Experts of a small language model.
Size: width 256, 55.8M parameters.
Experts: 96 experts in each of 9 layers, a shared expert of 64 neurons.
Training: a variant of Adam for the experts, 391M tokens, 6209 steps.
Below are experts of layer 8 (counted from 0) of a mixture-of-experts language model. Rows are named gate (a neuron's input weights, with its number), up (a neuron's input weights, with its number) and show model dimensions 128-255. Each number is 500 + 25 x the weight over its row's rms, rounded and kept within 0 to 999. Numbers have three digits each.
Before each expert's rows: "comes after" lists some tokens at least twice as common just before its tokens as in all text; "mostly gets" lists some tokens that are sent to it at least half of the time. This comes from a sample of Wikipedia text that the model never trained on. Tokens count by the router's weight.

# expert 41
comes after: "\n", ".", " | ", "2", "; ", "| "
mostly gets: "- List of", "| Total", "- Order", "- Phylum", "- Website:", " any"
gate2:504491553548479546525529469518466516552505524493474482480500492493528479520459491502534502472519488498487535465461532526542490540538503527523498474480524500531493542510479492527484487469521477498507551514507477462537522442476467491533527451524561507494539571527496538476478520519489497508525520476496512512534467489483511490454475468501473527495497495517472480474523489515510487485493
up2:489475520535526523516472480464490528481454493486550481511502491503545502501518509522527476484509536503501484495495476463515446533478494474503498475509521531504522470481485503555483492487533515512490539518509489528515479460503457562504510474495507509497506514507517525514463490549489492502482523487520538519475524501483483458444506489506506519493501500487513473503469488482529501473496

# expert 17
comes after: " | ", "–", ".", " ", "; ", ","
mostly gets: " km", " million", "37", "500", "35", "36"
gate2:483512512438509504484498517501523498525497464487506495537497473495515487484501505534523504461531519523501490544466456472494475465516525471498500510534469516466471487474476513495481485507477521534519533479524527503553479517520531441527525477503473515473516474517495502494483548471448510518519476512499525530501482490466459467497470471527493514505510511515483506531484490473538513504450
up2:519498521511517545492477503513466515507452504469502526486486479498482502479536497512514482506516486477516493483464543541511508528535511489460532474505469515542521477495517515510484510498522530479509513496406506455468473488516503520455522525507494490521478495525518491527489506464518502489527534530475519517525513525475451466454484520503487483511541502478522487498502506507489488488548

# expert 28
comes after: " ", " | ", " in ", ": ", " of ", ", "
mostly gets: "es.", "ed.", "ing.", "ions.", ", where", "ers."
gate0:516432526471465466492504519530496509518523467571544469497513503503511494463568495524515539480477471469485532503495479466493481475482481503455537514494495480495501460537525493502476475522512473508493507478484534500471518472487511529472471471479515456491466501508537514517500524535498491480475501530536489567498486493503463463508527479478514472474479529494522536505470470542494490504513
up0:513507529544473485518513453516435503531477491524480522467491511511504517501514497500522492480545539519521493511500530470517551511523490520521505518451490533498502562537503505515509545510522461462467504525485497509439471490513525503499479480514499492544476538487503493503480501439482515489470548456531527523508527488519536480503466500504518515510502512550486492498465494521494525538490

# expert 26
comes after: "\n\n", "\n", ".", ";", " He", " was"
mostly gets: " (born ", " After", " until", " He was", " before", " No."
gate3:477506498578502503524526521531488496525548499502494500519490550482482462496526473493491524487515544485475451514484504526502445502471492467517453483507473536459521524501532521497477499531508509485532493486491496510492484474451479495546525490488494502466482486504479471492519502465495483495476497513466488496510467535471534520493480546565500515498497545523500522461475494538519508511519
up3:527510528524509487481539490482490517495515522466483534487480489484487460467522507500485522526496526521464513542486490529465478514480517451479484475500483531468509500505478506502499480490524557479515483509510530484497483472492486464488474486498478478466524513515545498506490484432485458478470493540536431496503459508501533523486491507513504519500478525550496503480519501520515467482539

# expert 7
comes after: "\n", "\n\n", "| ", " | ", "0", "–"
mostly gets: "  -", "|  |", "=", " by:", " | \"", "- The"
gate2:463483493459494505534459528514526530516451511494481489504477518514524479490504539498515564497511499512484488487491535474511466500480498479502474511534472506496467493509507508496445497475499475465520469528526499528498521457478515522541489496521533515492513470507485523502519502494466542485513469520550479536533499462502533497499527496520506498472551496465526529507508457490486501539495
up2:486440508508496537471488488525499494517525509451453515454497496507496504504474501499475512506521488468504478496508502509522490482503521547461534493495511491511514484481493489499516521501528513483507541549523494449505494528507492496472490523473515481506471485493546474513553495490515459502466534481478467501525480513494488469519508520498484551497460505545519500536449495485524505474530

# expert 5
comes after: " | ", "1", "2", " ", "–", "; "
mostly gets: "10", "25", "18", "28", "22", "11"
gate0:500467477515490516499495515521506503479466507516552490464497441491525497485505529483468451534545497497481500506513505491507476464505485504495557510506514536515509498521491493498470513488483502492456492488544501508507466494543523485511484481511528472480497489554534555549548502443492512475486480512513454477499505499508473463515487530504514524513563484482539530532523507531543502505487
up0:502562476479526527501518494447491506518512487449465512564508500500476517515489471533532485467444515471513493472506497519514493533489525469483476482493473483485487491465528514469461486528484519497503539514507518457470532480511477495501530511490452512508517488476507500496442461498502504528502510503499518494501518507524548501486519488489479489514482481509520502507510494485440487490558

# expert 31
comes after: "2", "1", " the", " in the", " of the", " The"
mostly gets: "020", "012", "013", "990", "014", "024"
gate0:484474475516494479462489486467497520535521531484516472495453481484485478483507506473517496510493524546501500514504485512522465527495522555484506516476437523526501489500539516501457516541524475499485510489479532473503514481548506523533498501449496504509489481532508517474488475477505511477488453509582534496487510542483485508466501461513505498500493493459495504498579510492507508528511
up0:517506478505472524523514503490500516459493501447497513522521494502507507508496559524479472464498457473506516527524509484510533481506504485521476473534560513498514506493469472521526497468504490528523502521455447529511521490508526447477492493511500456567517500449520489544493497496497502561514538493442530462499482462492509501520484518512501480499497495554543512502455482481488499500532

# expert 72
comes after: " | ", " ", "; ", "–", " of", " and"
mostly gets: " art", " water", " football", " music", " television", " basketball"
gate0:456508507488516510476484495528488467481470509505500483524480446494450524498494503500514518474504493472569474428450544483542509485490508486523518483477489492533500429495476525496510484513500483500510483497476532504528487515484482500521535464513524470503498486511496526535530495487471493533495482567516486523497514531483454479506530520494474495516511486490496525511533505509463466478499
up0:499528488502503501489471533516452488474526509483474516529489499496532529517474531448546483494481484456519464528477501512480492542542527476515460517507510522493502583456485453503502463530486507496498510514468496480526517540520508475545484532534490495473497545462522493485527455495532517482531506452489472446452500480484469531517512500524499418515512470525511448532542513478543475493495

# expert 40
comes after: "\n\n", ".", "==", " |", "===", " =="
mostly gets: "==", "===", " ===", " ==", "====", " ="
gate0:536530535521484489527446460516508508497524507535507488512482474478521514513490461482503509518474508531531521493517517497472476504535485514557498499543527491505466516495484452507506483483504502458475510495526480475516510489497490452501499489506508515481520512516492453514512497511505510450517507491474476480540469519483520489496507462494509487441532478496496484498499486502516515469489
up0:526496563502540479522490501496483500511510461512464482496535470481481483474467491516515458503509460502502516475476534484486517520499461500517471483523501477525506464484463470541540459465537472486475480486518505481543440488476514483488476459478518462544555493505498512475483525517529495485456546504519501526494508542530480532475493489460510476502544528483489491467501532549512556463532

# expert 60
comes after: "0", "\n", "3", "1", "4", "6"
mostly gets: " / (", " |  |", " re", " | −", " |  |  |", " |  |  |  |"
gate1:550486488490474513525474506470518465510537489508518433464479492453515528520513523509466508490516471479491524477473496458524459489513520520491489481498506529545528549537489515472500514532517527492495467469503508515494499528476451448536485484491500457499493497515484494471510497490483514511470497530566498481494494480474488472511532451460473501479505527462507510485498520500521483458537
up1:563511509483490507501482530478494466475547517473523433515480500460547475532456522526482522517485480498530523500497482473475451500521503547493499481501513537537527504520524518461481531530497519483482495490518494515490499498490464512508494469517447454478553532521496510466517507489474487480461499500553497500475481492509542480499524462453513484465536553467497503483541508521546489510530

# expert 43
comes after: "2", "1", "8", ",", "7", "6"
mostly gets: "020", "002", "024", "008", "025", "010"
gate0:514484481526471518474536474500481490498490491501528496447483528474484516492551544567472508499518460509507513510541492467514484534456508460508506503512518488545493494512497528534501483501461548507532444502568476584472460476497487489519520524475483515458491512506513449480506499520522532502570502511515518486516486546479489526515537530501496508542486519490530501538530511476473505501522
up0:541471496490458508517550483523504481518450456492531500465470453480489530483521513481478470482522467500514492539525549543483487523476489472489493487506484472512493471488529515489485500487505539506484444495532509537462532503515471477482533469456460508471524542551524493455491503460487531482534512539505512481537478506524484517509545521494493528531492484475502498534503505508494505503503

# expert 59
comes after: " |", "\n", "0", ")", " |  |", "."
mostly gets: " | ", "| ", ") | ", "; ", "    ", "a | "
gate0:497483464537511509464480491518483472483479530525524468508425476511493477467520512435449476526536514459488503491497477496508513456452495517477519501505478463555537490549491493497486483482502509511550449515485500519475486507529469516526469511472506489461467512525498520536487435470474488517511462583473490519510459473506492511513482528533470493473521491505529527499517496531514503488505
up0:508522490471522474535530492493522511524512465502470543443522542530530478514516452554517561493450506497535466501519501501514484505494549457526496531463505506491468523462481492484497555521512452491464502484485483478525489523475492510500486479528485518538523508482512504481523550514528492502464507494548479506464509541482495485481517491514546492487478501489509491483500496481494493512511

# expert 91
comes after: "| ", " | ", " (", " ", "\n", ": "
mostly gets: "- Occup", "- Genre", " |  | C", "- Position", "(s) |", "1"
gate0:500503472494489517521511488494499486505499526557550498467525528504520501474541506490500546501487501546507531513554524506510482506538517494444529494473503530525518532548493440493474492531478516519489456514439525498508471474500525517530495504497495458473484494529498457507561500530484540524531540476535498496551475558493531487479513502483541555498505470458520474513477504530514512506485
up0:509520515486524506514507486503464475491501488500504522485541525505536470476493501526515501504473509534534515517493507492514509487547503469486495552473524498527515494524525447502499497529495496507509466484474508506522475478507496496534486537487476501491474524515512450477504510508481524523461514456494478487545470543494512519495500497506517477546479462456454460524502517510553511534505

# expert 83
comes after: " | ", " ", ".", "–", "| ", ", "
mostly gets: "21", "2", "22", "3", "24", "29"
gate0:494533521484508515465533544511455486482514538473459484502499519490463526483511480515500484503505540510505486534483474466523464560536519463475480517480430501515510513477500508471507479523488507512486480493505514445523515530491467490495522494527474521527507461476522500518537498490512528499509522502468500457487505499503478512448542502540501464461504507506524529485489491422474491512487
up0:474521524497516513473429556488463539465530507454536534535523517513495497485503525506513524473469469535513481459462498533495495488498477504520530484512498474504428490489493505474445505469549474509501529479473493480499549488528524521498480518523491473498512513543473547506518523474528507470485522501531490545512502511515475492506501500482501552508498504477462495544510503511537482518511